Experts of a small language model.
Size: width 384, vocabulary 16384, 79.3M parameters.
Experts: 64 experts in each of 14 layers, a sigmoid router.
Below are experts of layer 8 (counted from 0) of a mixture-of-experts language model. Rows are named router (the router's row for the expert), gate (a neuron's input weights, with its number), up (a neuron's input weights, with its number), down (a neuron's output weights, with its number) and show model dimensions 96-191. Each number is 128 + 32 x the weight over its row's rms, rounded and kept within 0 to 255. Numbers have three digits each.
After each expert's rows: "comes before" lists some tokens at least twice as common just after its tokens as in all text. This comes from a sample of Wikipedia text that the model never trained on. Tokens count by the router's weight.

# expert 55
router:134109145153129102117104114026096136141108169162144144106181130108079112168141079193055102141136145121128110122184092147135093149100134160133080185139121121122117086060128068142132106165112120128100134153071158097125189164100111141075113178123160108155123098121129108168131146179120098171
gate0:127150111101145121128114182150129089090189170149133077158141176111117122142121067095079082090087122133126108119133141115138073085167150122108103067121149156139088138102129086124137084152152175114099104088097163137180160122148125157154132151086133128147150141094133136136088124167125154107
up0:187125116117194060195155130098151091102115107210125129125140113136152075122148112145177184127134186140098068115090149088102093173088136176078178112153076141065156087116163092163146085131128133142145074134112128163076176180135115076080109146169126159124146167138096108134120156147101091119
down0:123162096095130052204143121121143104154126054092058138122109178127112103092175140133097087195154173122133077087137171173111124125081171127155186129170135127070192177087150109133148074085133093147083133137075154116092175137105156067125142095164105190159161169210146104104150171091136120081
gate1:128102134118126090116154108112128134147065110131168117135179107114081206218142141095165109166118136127094138129099204148126142176149146158126078157154103116190118118092103085129122119109070063119129088112167073088127146195119120143128118179156198077136085058098122175070069146093017138142
up1:094151127131101110106198156102146161116135132110168099175168131178136100149091205108126153114175119128166082084074098157167136120109127144098150099102166156140132151098135141181120200147142137123126075108154104149128126107104196119182105087104112109109178138158182114123106075107063110065
down1:146172091096140124177137121114080137121157156145097068137157092142134089134073112173139125086105102098103162133101150171137132173122090144149076147127157147153065122151166179130135131067080143121173154046191121148116179172131104071169152133133124115115174103082109097157013102125166176133
gate2:058136144141137135147141068145135160083059151086068166145120106192087141144120119172132114151146121109101121186131137151103106098118165058145182124122134183163125051117142087138121172160119150136156119070131199188200143167071094138132114123118159150131107106124132139120105120122054076142
up2:095145156162123099164108078060201147076177052102052157132112147083134169101094140085123165134066114072177159123119118163125123154150136155151136149098079151128158204137117143123113135085104170127147102154135154123114127119179069179110103085144124157139085110153116128128132161126064131130
down2:121110128056119130133165135128095158247089158144136135165196083124081160108102175148135104133150124112125164117161163121140139149124089152169169109111082125139129117106159141163084126102157153138169169129094158144176070185168132086102135120103170088080151146175147084183071118115123159071
comes before: "1", "2", "3", "4", "0", "-"

# expert 15
router:156138106128147137139119099148163122194141099111180187126080200177094151169149100156130163201138156131138133100109173154124121164129110201110138133054172196154144140123154117142144076161135138108100124042153166115109109176122144104129163097129069211144156196118107110104116168182161123115
gate3:102166114069095175129108153118144162148185082124109163138071145174151176200134120138098146161060127139146133157117109123126084141102094151144134080199114134144180162104154167141120100134105146159157077144129107083089096139112163111083095056099173136083179091189146148163138135165136107144
up3:161134137118129159137070152093080136163112110103123125135198133109133128098139131125165092159135118103154118169129105090099184136100151101126182123061157123123137043174130067066045111143149110126120114120103103120130097081091072138076173118168164121136158108091078215097162115108178133165
down3:124123162136152148124174163118117118113154104138093094202058110179131124104131115151138142120157077164120121139112131140101102088067145127078168119182117127192130121144175154067059150079189153125081164126128105134179078104194148166147178171062125163171125093124179141147143101114103138138
gate4:075098117091172167133118176116148139180158178103134123110085097174164105103155142194174122109078118122157188112133140123113103134132144193174112154120164196142129169185132130072168076129142050116150170089187131173117123118144104138114155082122153146054121095098126121160093119087133191086
up4:148097126162124130171148084073110142148087051096145100127106095177136131084111138150092068105096122104146176113121098197135096142137122154124161133129148055147092144100121112077154176132094133055128153115146073118119152179133117140123116051108143124113171164126113121114088107071122160124
down4:081157131222152157127073147162127169144127126120061109101111175156141102176153099097101100119165164113094124140142140141135121153085162083152070166110162190103134122113164141123180109181133106127065124111179117092140212144145124084156148092127092161108164149099159108104149156105095137121
gate5:085118158134181147134080178133179134174127166116087135169117115122142159156087103119112091136084065170139104129112156170095152165144162143154136232105151108159101103156101174089137118136116107094128119151125089138128212137127188173134163102135133141127121070069143077120113174126138198166
up5:166104123136083141102171168100100167158171135124134113107106139104121105140158146100112173168116143122133143195142120165091133104143177148100143120085115140118098082077086132094155203164149061133096144161134110137160076160133127200113109189171169129118153119099098137142119197069129060133
down5:164091134124096164106174118079083096090152151124128114129123121068168146136152133131109105116180144175176075148177130106156127123143137115106158079180121098132168146149140088110085122118224090110135210126132142127157145118110211112125107132126151144155146137113168179114160093133100132141
comes before: "\n", "\n\n", " | ", "| ", "–", " The"

# expert 37
router:129136178119160100158072104086142142112111161138155149060154173118103218131131085179089140135143091153110179102141116050139066134066114134141090148136084132086132121097091105136104107122122128162135077118116130104157184108132112115154075112144097144087091118102099120124161091192090131166
gate0:145147118134169113145171137095102145168062111180084137151084152077124139144161079102148126137046075102161107110157157102136175107110105096078059153083224071114080114151101075138119085137146086140051135073151159108135139164120054119157111110095103166112100115085103133155172124165097143119
up0:131098089145138149104089161144110131075129069119120111172114129091101087138166096114136146134130131166155131141123126177153125109158108186160158212143102106142132130103016103095125152115105130147133136145186135153094184117149092141106094135159146097123103083144217114163137118151167126134
down0:154185159171107154069141174119127123118141144084142174097135137171142192098135139088136177170125126123149144095092138127120194142121193150097117141162176159109089174174137085109151167096124097152098064150133100133185154094132130089109143080134142095105142161097107112140153151185147171137
gate1:151148198106130121132154125110147144139177182167128161055135087085115181128142117175126211141160102052122152165127143067147096120141112140121160096101124121110171156145172189129173139122094155163133135072106112133115170163118178088134137073160107144147173138133126069170104168118053096138
up1:089086095153155133141091134171156118085130111092138104081107162073098077113137162147183085095156121169182094182121131096197161113146149132106089094180136107160108132085098137137103126142151109089123095131056129109153154085167127179120168126074201135123070132094103146146146070129167122131
down1:180135118168135165072155141129067124143112121073078141128089103149104133125204120129092146143159201146109152131119159144129134178173174105114055131158173217136085124156153139127070111061183136157115125141162092151129140150114177122154102104117137093172103111126143109087107080140139081113
gate2:094113131089097082145078110107150112167117088101100142108108163068131146151152109140118122093161127183162151179190055142140115117114123176123132162157119168135130101112074168102112119111122149148078116057131129174154171216162128121144131161124105124062100086127111052067164090106150140134
up2:139103088080105141088102176105208134150122100122141135143140118150159148080229121154125101143119164119103128144088135162102068107114137173150122080141121146106154155103156187230143075150158117095099180105115123134133162122129170145144168160086157137132089081146099208197099136065122084122
down2:133137149075175139202178090186151099170138151160156080169180150079194152150131199119108090117128114135057083149124125136121136127168117166164129124092170124173098085086111181138135161122182176159120153152116106110127069117142152094107137089111157120128121120154115121053127090124150137159
comes before: "\n\n", " The", "1", "2", "The", " He"

# expert 61
router:152156105176131138133147164135154166137110124120145141128152218112153201166131066090123148154149178123126127181125064117114100100117070153150129124174089139131135122151090103103082107106086124093127037088162117094141151186055148092138135136151131137103069134105127106108145120169063182093
gate3:123170153123136141154124130148168159180114111102108073140134158134129112160080112145059112109141139130121095087151116138155095118135087139123109098078128116136116108053116129145105205127116120153124116114119173068151097144169108093134154143129109145119076077116187094072145165192135183086
up3:103163113116081171174136123164145127093168191126144073177095101144133158159146113142117064122132118146092174135153127075188002072113109117062124157120112154162141101086125108165109183125127160165165137144124169112121106153103191144113098169103137127074101127143122116128154072186152177121
down3:144110134145158081111155104138089180160132127166106119153127062108135182132112127060159131097124140130153197096134120120150065070081149165133146151116130097087163097109102172125147171135134082177106072068181136127136104175106094086189120146130119112124151114131115084160146137172156099096
gate4:123136075162177103143106145125139088111156120151199173172135193138114075121107129135142089155103070144124132115135118134153121153171094137149133163163108122152110137127150107151161093141164134125104127132181177087140122079109194130149131132134133110172089205112146139145145120194178140150
up4:069132151172141119105125101125142115146116125118096076117075153153090159138167147113150114123179167097103098156176189123116104167116075084120163164146183103135170103115173108083108158099117131135142108095113124150172131114143118098075097144201118114116153112143134082133189141170078162086
down4:096114149161122148108112106123133187137135105071141128044108071094159085123108127133102107186103154141119116117128166153119082096146092180121163149187071077099136103140108113139099182095133114179064167133113095178137127118168160095151129122145157136126155138166126102094149076134086137132
gate5:144169108139150042118168115109183140110189117160134125174095126144169146106144100092072177201104158138139109107170132119121167135107154157132127157044159122158159133123121150088068140140118098155107122072102139129094146163150092174125160109192101124119146145147173146101131230117179148123
up5:090161113151121168155140161115077113123162139172115053158191161123102180096114171173128121131073115132068156141079073117159091132142084071168135145103106061180126110105116166159123137117132115123070183190156143125147161112084117147112155175107032072112131116110115168128093149151105130137
down5:112128198104105161070121111131139099153120116105170133141145129083131064105148151166093161137161135127142181156136108087118111196124050083124178113180176128111166115111123189133108139129126125145114150127152079083095087207109160144065199143117113080131099109144109154168113137137144161113
comes before: " | ", " |", ".", ",", "; ", "–"

# expert 44
router:153148128120093101126111149143139150149189130095167155065116176094140143103093079177096188172108192101195168141104101140098089164102094087099165095133122164236150117086129178097136133122144166192084073096140131118085134108170124151129148099090113131116085166115094154148082119151138099196
gate0:143105148118114133161126154131124174103122136138124154129114114112065116124137162150081146157121125190086150102118121142171121134101134124194124076125143082155158176087100146152150090180163074107146079121107120136139115089138137101165117119118085117102191080120121164150155171115129149117
up0:134101152142157067101106112150076144157159126117111193123082154088125123114083073099179098177086172149091132178177154153150103127139128079129139157109094124155144088140136119086136154113139085114138142071151110097188214100147128123134186150095120117170067151128149073137121100118092150138
down0:123172087194117113174137126185192171153134163106103103170115120176104213176136125169123139143160118184150137124158104092044108079072168164176099144123172144073108178168131149137152074121128099110109120154195163193157101153168119112121111086111088166100030097129186139125152113084134141139
gate1:131158088149163151110067179106152145136123099140131155134162146135121166132130173136146103185190084161123102137075107172108085149106154151097132128138068140125096159071157164192161162120090104175091172141174094125099122105054065144093131169111155174136143130075163162116126156085180138198
up1:150107164127098157109176125149104118128132108138102109080154136044156116126156143138129079105058148089160126188127074078111129087142157121131113161064137128117083143128178158047169131116137172133187161132129120117109157153144159095102075104128110131093129119110099040082171102099116191078
down1:156155168125179126129137124127112143036125180197142125199185103130148117136088152126096105168121130109150135110131071102145149124122088169138084151153135102123114173155110088174140128101124080076165118088178152141082140138122157082112137168114103154146075143111120141158151099192053066140
gate2:144104091167173135087147143128140118116156204132118099129155189121138122073104121069058129172135137125176041173084084152181045139182119094101127101112044111152100179136132141147131126122158095142108161143162125102098146093109166102127095089092127109146037122088070153136131063100112149145
up2:154122127137123100131146141139080140102146164129147108126099090150118101127128153128155151179080107197138117151062092123141155147162088092129135113149088096150109094126115180166117169125125182136173143178126111118093106109075117122109191078113117073163146151111111115126075087161180162168
down2:101157181133125105147083124123116138158104161124089120082119092119115121141083186184145136099131144152107085060130135160154171140182137117155097085136144156175119083152120106139115137169111116160095171217191113089113075116144157074128143126123114135175128100115136148122153066115149120142
comes before: "\n", ": ", "- ", " $", " MP", " Chevrolet"

# expert 50
router:125145070154112129054115170066141131106110070128149186107097143094138141173139061116107158155111111162140158125108124128176142126142157087121091106134143135186150103131157116142154125133120163159097163094098060106114167113142135155115100080078123110182074137098067129112134159156096092072
gate0:169139133196163167149088124095085166116207110141141122099153087110095096148131112090123170097108084119177165147130092075139171160189122124061177099140118135128171145178155088136134164116151137128107131170134117132085128114145161137122088058140122104168089151128106074098159120122112163136
up0:069084104102124144108113108158157124137132160117124119142112151093097134090112119111131089157102093165102075121126119137155155073093175084098107179163181105144158129112117169130189174150102096110149124143176190197103149091130158085164169124111112113160113133187134116077115128152117177108
down0:167110127090121123141143125119165152152153138048055152073184140099124122127114099161137152159169142095104147114092195114170099178078089092095144088107144150158091081161118154163113206117083152079068138123140120097164110164133144174116192075089128130133146159130137117107126136159113167119
gate1:127105092225113108108122140126116159133166148075126087144100120138150162124161078091097143157101092206105150079059127136162139161177125142145105126122077095163133086099113068150150119112152166118145121144132157078107126131110095089101107077138139047131153077157146114162123085121089100095
up1:079168119097092183150093123136189087130158145197108130097168118123103157168108162175137113092148127125148085095133072144141161123110113156125066152124132150047136149138086131152169087098119120196126176175144124102121074144116133120153118117097100094128147171086105084176099138197107093117
down1:137136138140150089160145148145148089142155151228146131173103113084051157085156154139187113144154102086182107164154137097112105126161124126139133130123107156149139145122113087124146072113102110110090181161108142150176134191165090108155126138094128134160133073135135127111105153131136073064
gate2:092134195103107085148166156113188059130118083115139126113110108103135108142101168062052172139155138075103122142134068155128065138165144147127165164103108098139120150169078130169080171191118100118093122139066197080130091098120106070081143114213165099122155142104070140139149191171070114168
up2:124153110117142086102158087149138191116169142150139090088129072096135096114154120130109197123087129109147137164159168133118097130113128196076134130150095108126126137138074096166127170138165141150068113110142169148083158095069120109124191102153140114108176104149124086132128143152166078100
down2:163133111174157140112183100164113101140145106163123118131111124151169124112125109129141169125172143146119089115166164140158143128191155152091162130100102143082185085186122120142117093129111139084087094159171152088143176113081100084125178075122200142108184122150150117119117161141101094153
comes before: "\n\n", " The", "\n", " | ", " He", " In "

# expert 19
router:182087156166142087138103087059124120169136172107187133109131132114096141132141137128134118161133137117149141135101120143168140131107052138097117148129155147105127100098104062123148158144118129114136122139085146091126126175071129162062133130061136086136096093095168114091160137188162066161
gate3:076144096173105084095108116153132084154110089069124142095120145128131127061124115063120117149169147125112066135147124255163101096136148090151206146124181169126170093140153115115158140139092137107163148106192107098104118138071110146139121129102153105165118083180164096059078133162073085146
up3:147160137089175104174099088163106121155112116148167175140128159195133107185096210141097141135083102070072141113129124146142111167134100094100155126126128115127102147183164144176154122128128139092163122127135163131200160107092181115191167138180117178149115147085172137142082140163147105170
down3:171165084140154122136134152092194102119187149016162104118098177135099105088050133089149109145125090135162173112087168145115109084175127072157148147100124143126131141082073121141157127132151193067135106099148160064113120104133104101124168162120121081148142087169102137156119155138122129140
gate4:116207131123116123142047113114094136137156111081130163161086133137120156174160096193093106107097094107146142084141117139159158151083168103137084127169145141150132134090196105119129083123156116141127119125089146093116145162096124156109117143128095100065115151097147105143127198148088123108
up4:130094097176147164154190155102136071128135127147138115148078118112169120087155156156126155136132133109130078184150157147167099099159090166110137153130155156128067140184131116086085127096142124114110156119116116111137146158154102142123084128109137145150170109069132087148145106153075150087
down4:144160104178128165119136031091101122154134086101088155122159085129152135083138122147114089115119130117198089103129173153119063097045103106125107062145148172108112183150108073134147119111151157156125110115115093062146131144138130156097138152108083178121103120124167186074149097145130191029
gate5:136102086131086123125133181084148134174118220092141103166171080142123096142141162119129082179093120173146142184131112086110082140053036119105117145133132119123141105078066120123142189164118147139153099112050129129104152139135175137111138158102128141130069121158091134133199027158098135123
up5:179130164122154085167125160084229133123117139090053085093183168117189181064174112082142124125113060146141168135084117132115126123083073162118092152149082152083144093138128142116188120142145065128097082131098128049125105147105117099097167098085104148186178109145121098049075167159108133089
down5:131117119136122123150087141144075134175111139139132102145125107139119214066134076142157132149123139095080097066073110145118189143141134134169165132086118070141130147105118116119158126137087117121064174162100151130066115128139078153090153121107106082133170094136091094129077074170145194144
comes before: "1", "2", "3", "4", "0", "5"

# expert 54
router:110183128169140089123093177131097177112157157154172099134131116071066208207129081178153138137103117150120133188164122118130151143116084178064163078152159187143108132121136160072119158129088175151119084109150126157118169145136129120169087150156163142146119165100162114052171140160077149169
gate0:118133119137152080105112146073113137082166107112127108127120075134114185162140141076190173120137094152093132196124110151077128141121114119121129156142130144155140139185141077164133212167136149122135135138085101109064130132176087179147159164157146161095113126098151133073121170125116153141
up0:134107100127156084168140093175180109186076126118079166107178163109107142122170097127119085113130132095171147119119171098092135096104134149153146178199142119119147135125079152104148181157133151157157171146124182199156188121130115113129126166154103094079060121101129162125187119188207136088
down0:107104083085105068082163133147144173178114159137139075139181144092101113180115129179127152111111118149146148063125115083096153076170173096167090120131122130076107142095115179040151143101110088141169107159104145121115144107106136119157107147203110096137094177097147103097155147125049136150
gate1:120130120111143173057159129128158141113128114116136119114136118151128149177124100144122169074174169101107112173128087120125129114112128122158115163135090209166079109167078168122145107098084130088125083098173117061151066103106107136133057119177165168106130105118137126137181200169157146141
up1:100109123084145073192095100095113099125066115153133179083128098087046071063071148125130169162138142177154100094119134131150144137129160111113202110141111097172128118210131146122062210135099193119096154176178138167109153115100121178110160107074116088169092123117115200112115160129125167076
down1:104127069090138146125147127126147102129173052092135173101136170121092169151079116155107131170189166078133172108127138186102178139130150134130144091126087120164116117104159158155164173139084133090156079123125106175114119072100132169173109090128126078125142131155163139122106133147132104160
gate2:128118100129162106139111115124137176219168165117171123135129147103082190167106147128192127144168104131090135133175096098170146080145080119132108177138142049123100125093156115104121191159088166070110142154154127105134216100167147204054159139126176113096099129103105120149147142095139135114
up2:093091140100161162133161144099122105163150101114112177101147085129158116181174116092084089115105151129104080132113104119080149153147140107132138169107160189122096129131128117144176094115152153150126066153134129131137128190131127051136103119111211208099090090131085081144133168106094146148
down2:137114108101147124165119125104137122085113085155152136122131113142140184040136065172070173086083132111133081104129158126142111139127116092142167143162180163136152127098183119142117103078182105155148143182131144124110102042148170170135094097147128121145108166109097130079120195145129130075
comes before: "\n", "\n\n", "==", " of", "===", " of the"

# expert 46
router:174161137157112202143124088133083203088119156178108153137078174113139125155081079133139147169099120147152126151178118079142137154105144138128093143124129133132144147147133133103114162133098200131117123104114112101152146132153182115066153027112126164148162165110116089100117110170121154104
gate0:147095174241159142126179169133067159122161120171167190077099133122069095135089188134109163111132116168175151106078155213102067140124159161086146072125184151139115139101099202110079145083131100104146115121120048150111076168077161169113138095136097078116085128140106138160097136116146099057
up0:142142145150110136167129191187113067155136149117106089087151111140113107157123129148088164135146128156072079138136106112134173142178105099093138095113137172100138122172121126125137109131165133124141107121095155145127089076089128108145151091122141105107137129149169148159098091102152146135
down0:128168175190171065182165097142104129117109122178157088125132104130133108191079155111126140117035112183085140144117138092142135125131149137127119094148118075081086140142193156106103151130131154172109133123054174147196173134079110118077129150115109146119187107169114132112091147201198099176
gate1:121135129163051131151157090071080165168173103122106123095082153101136086149132110147064125130116153104086115080087095120114163137108077124113169168152078172148136180145128096121178146098135149130093111204137111150182134099133161161154085100100095185090122124148127144175137155130150136139
up1:106110136160100079138146157148040186094107132129116128088109113191118118122111089083188095064150128124144118130117147121114130162057185098128076111129115143180071131108092087109153107161169126205163175138147115119173149158167084212130181139108146080129170090167160084156144170149095079142
down1:185133132166144106142108167101110099090126117146107109153101033135050093141095112113140107136161129114156087135103160154138109179119115112114132094077116158112115149147085169100060144112162135102124149140145131147176142095103070142188202042155114147072104110129099117150105160170111172082
gate2:151165124149056116173172107122120155133095079131140140089150148157138118190065103163164204065116130074162089139194125163176037102149121138115125142104144130151141119131126118124102160136133187142163161110082129216112127173168131123130108079143136156117162111112096153129130157113082104149
up2:130133151092069132199123077052124101082137116122090205151101104166168106053134118110080118135104192102152185124127162170104178138115158059095101135119084136155171081151113146130119093167174107161139128165146084159155152124133157141126162110084128093135143142123129150189207121156135117149
down2:072198158134129107165129116107136069170137130172119109129145155108132125173132156137180117140142096170192114126147170199124138157138126158063155123162082084094136090157160129162142045109127182066106124175149161077111155145048128152182106129122102178084070162122118121125141144167124106174
comes before: ".", " of", " of the", " and", ",", " in"

# expert 7
router:096161196113086081093069092133208124112083179165155196137125103101099140199101122120092182075161102123203095137066148107135165151091101119123105069128168166128111090140107099113101130174132138161104081116175136106079147104117141120108039157123195142093136195179124081135118086164133174196
gate0:099117133179126091166091168124141116106109192163127122114114084195136111055124129094146106156140067151096166144110157118129172138130046132101110217090122148149139168137124127107073089153121122177103154147131168134167152135097092121123104126104092153171148154157151115148177096175101147128
up0:117117118157054086097131164180107194152107155148113122145151160149094151163140108147158107082163123119129169138121092100148104212122205117177119170137120132140085178110169147140116141108136098190087120128114145120107110066105151185116103101144095204118075077122098101103114144078086152102
down0:088093103082103088134155196192112178157113138096120131113149170168102076152095113128115124131143114147123184144133111101097067176079180095171073135114124159191127147062062143153148136099150132118122110121087165150193153070152212080162108138096130148154093178109093097181189128098180118145
gate1:177130136164092107135147082130164206135105088119096193104167100129176134178104056083081088075117094160141142130124138160113156172155065105140161154083147133155081097102124127102151110204099151152149178127170163084199177099136134124112113176133130167129063124122152137216136137173175149154
up1:134134131145114115127109143090181123100077127136179139093130233171122151086140151104169079137142144133088146071120082096092104106105153143129135089130103059191139157121183107153153113162143148104074155139131076087140087202125090148133137140090194150097057126093119173186099165078119139153
down1:107164146133149152152068139060153147137075114108109144127097144148107114079133139119139132114131135154143121125140084108085177150175152162144131146121135199159156209143174125137109165086129102143155169108096103067117080171144121165138128091101136122132072160099106083200065139113111129127
gate2:136156125143096108151145114102149140147124080126110160161123100107106155130082115085119160100132140127149065117130104143127149134137095140078049137086088131144116108211098134119124110115111112138112118115125120152099134139167145132109076167170187192095175113111098073111163084052108143165
up2:132163088146113146113139071133134125144147157167126102167128105125053110149151173159122067162119115144077092148173139134137117115174127122148124055055152080151048161122172141176091125129172113094146178079069127178148058119170172196129134107128118139082126140104107125067115140119152168122
down2:153144140181098188141154052055153147111161203126156184171088081190150198182123097093120071148158144165123105039119107085154149125080065101121154154128133102131121091157134079158131129090184128169151099128090124126114142116122121148136164083154176103113088153086108082045105138135129116123
comes before: "1", "2", "0", "5", "3", "6"

# expert 12
router:173141125099113120111088122033126053127166110082122169069188241085068080185135093138096167115113137132134113130089122102149112159137124087119125090157103141119139136096099101203103138127107143152105047125114127105111121122149130140115128127156089076098092175132132096131153160165120162101
gate0:101151134147114116134134103149113097162128143156153136130202128098140097112155110143144134143136198148156153145092143145101119059162125090153091157162079133139182121063147139162099097145133115136151103073128165112140151130153131127062081128128116114142091141123062145167164131134157106153
up0:181156199106126127129165129096093167181115089121171153172185103135116157151165135112110126145048160122102081099150128123135177152152116137160117096099066103127079145112124194157117198091065153076091148165178095070102087109110088126134093136113119066073123094162133144136162119176110087156
down0:111123154092077140084099126077121123173127178154077092142145125123146133204099179184131148117117152118124098164138126151129145159061113046152171171141165123155141112138099089110127205110121150127154169080085152110116148108103159090098119129100159096108124126121119106141118140167175143110
gate1:081163152110101157097139058120102194144114178150187143141157141118115087148081147127150149149183121132146125111085078098083144118137171088114104142092128175110172166141084166160126140111107159095118124170102140056092113089173180128128146156127201124118173137144121059098120093123116130124
up1:124161126124120110143092166163139137207179189148134127129124152168138149093126143158113178139125147107153143127174122115160176128089119121148079137187132150129113028157076118104157098192126156133106167094126119156118179132080103107068072130124157076165141107147128153128133126106161085089
down1:128128121120135143138124128127153115104157190136112163110072157147104144134140084162063095125154128108082088155121100135149120139048075136075091056130150175091167150065123139041166142138091103176194106104096086111111120123122151122135118139089077124099128142069112146149109161155113147087
gate2:155115103140163089145089142116166094136089141126088130115192164127094126131090101134155137114117129157109113138123106155158194146138109135173170100153091123149177132188139178176175137146125131157114089067190094158155169082142170106150166088069069149129163107176105111187157132134127081117
up2:123084060154099139119145150164139161131119160187118117142115149099180089100092082136144167136094116202159097159177074159158105134088154131155137182125136116171110131171180120103148151118105084153086100110118111135108205112173177101160115071163102175125122155166142181140155127152164210142
down2:054104101090114131109128170146095080075109175100084139141082141178125191121090088148132157131186147142131186118105071162111142109159155127150148129186099110168112135104103131078145149086193171130124137146104176129121103148101126098165134114113101080155227163116137162073113125171136141168
comes before: "\n", "\n\n", "1", "2", " The", "- "

# expert 30
router:154148119172131134176163177158115173105137089131161140097147150155079176182146085176101126145101094151106170217149095112106089144192085102111160129119144149134121173048088100126136149100100131094082120081125154132111168130076172104103137133192117183135069161071175118119124090172127159126
gate3:172097133148139144081138202157120063111107101103075101112080098079110095192091097124088134135136087099109118163139064139152127151180071140152132148115144148176196171184160146142175079062104145146164110153158144098152144155092113135077123065121138135148137140154167087122082164161158115161
up3:076058137122111119086091146057141155096121176105133115154179092150108136142138166136111142087145076131152090077112158112135176163136092111067093096160097107145105119100171136095125158145113174147197155148215075110085125140105162161152075164145085166124099106164159159109155125125098096072
down3:096125130145112124141150089155080092102123194128143099177077084109150113165127145120136122140154138138169131108138150105127106109171110145113107068156110131166144146079162170114133192105143179063170158094144117146117078142114160154100132113125114128086076138085132157113146108167176127155
gate4:075121101115095125211140149111169139142098082085127136165143086183058126164148089145141107104187063089113100148145123138096127095103074197115097112104172151124107132129183096153090139058176133139185123158095169111135072163120137077085086137156107186180091139073144184103121148103185121111
up4:137106171101156084109192113037095133067089078124144141097156159107097183137074125142112108083134146095128099178134135052184109154192166088098165146134151106161056134104084122126119107129117074113150129062086110105145131137162096193140136185134075109115118175144146113170178124071074155110
down4:094162106125116141143153214149115123072110115055150135141156103114107121067151202122096119130135066080129102105113171151159062119111167128111108102156170140172130088136145133096110072156078172114103146156062157113191101108160128076120119141141083151189103170112158111133169087119123081128
gate5:187108095134166096133147164177190113175118112176100139099148114150118158186118057072092101127148164113129157162057098104187124148050105156116115178191184147120149107095076138145102125148107118138145112141154123108092122103106169109147157148141146127145091132077135149094114111058104100067
up5:117163099139099050086115137117090107121091120115185143127102129194142158166147143126142133140157115106163085181124121153126093142082126187101145123111141135121108151103102065091128183124170120144162183063142090068100083146138109164103085196175181062114178078139101123080077105122146101110
down5:158127146175148098062121144103112130166139192171169096143131103133109120133116134127174138127142137123128146175135168143163190128144139151126119137110073102176139117132138170151179089127156164141144157135098111162128146171083088118101089067143154157142115099146072185062112070201124121117
comes before: "| ", "\n\n", "|", " The", "The", "-"

# expert 20
router:138156063160057066126169162086093142161104146169172119132117143097115179135157061136132138161082094161182100163146086088113120148147142091067127159125142121122182183110150125141148141131122172167115077121106111073107121146130097169083159127163108111128115137094126095137172185199110124125
gate0:117172147058093101192166139087168134143116101176203179074127171121119139097114056174126140122110161184163110154164158100083143137090114153141104104133180062099137179097093137121144136104101091118081173096112168197178185144094120186126139161121162122135083119145071112116130138175060097113
up0:124186116184109165111059049106134084141093173114133125130146119118111139085119122093194154172171173172175126131129104151147107141138088171133112115087063133156105135170136128057121155143161139122159172131154097108112130171146123131111061123129119098111142170136069135138114124118095154093
down0:059121120153070148130054127117188159147178093106149123119152145112132120166137109089099138141164095142122175171110150074126140189166223099131096109075136140115146105096076145125157119150158122153116143131115060144042092079139123139158107145169159173151061151135109197121111106103139140154
gate1:130208108109069189085099103122133112123085114156164084134062111110123161140110147047136130151068143170135120163138160125113082193113099151107127120074141149172154112162113143139142126157192130200160112103153131120141124142122090148122077173054149093151065125176134124155145156140077128135
up1:136121090120115116201100116126145127106141132080104124178100133099114110138143045154134083154190125169144174154142132133090142106146145099172108151105157167167167138154185118065136174142183143127095175119118148130166130097130081116165129132127154136184108128143203156124154169174133132105
down1:125168140154149139128096075146139136145082120151077163096157195184125099145136070103092091165163116106083164098079077085072146133060135199007152143110128134175131135064176143096117166106129148165082156116133123113119145143107124096166096181029142089121121134119123143122137110180075091129
gate2:134148177142178118106099143102204121132130152133157152138145164143106153133140084115123110110096184101113165154102145145002056157149125142073125099092114151159131135124171175127143128153125108159137175043119144160164160136189066089101100175102121111076148132089100119137105111090105150135
up2:103168131164179078142145080143105083128132130127136121067153177106161187131128124106114130163156130108110148147133160134155136130090120068125146089186111146162168117114079119131158115093106178109177159107098130186162137134079116084142105112083129134168158120141120153151132115173159133118
down2:091117157122102146148124208131116121094144199070156153163171102147113128100083147159135124146159059136142169083107146150151103104157115094183142154142137091162145126179116162133180063121106165070078111109086108176136161075097098149094167086102068108178065130211129062163083096082086066107
comes before: ".", " | ", "–", ",", " |", "; "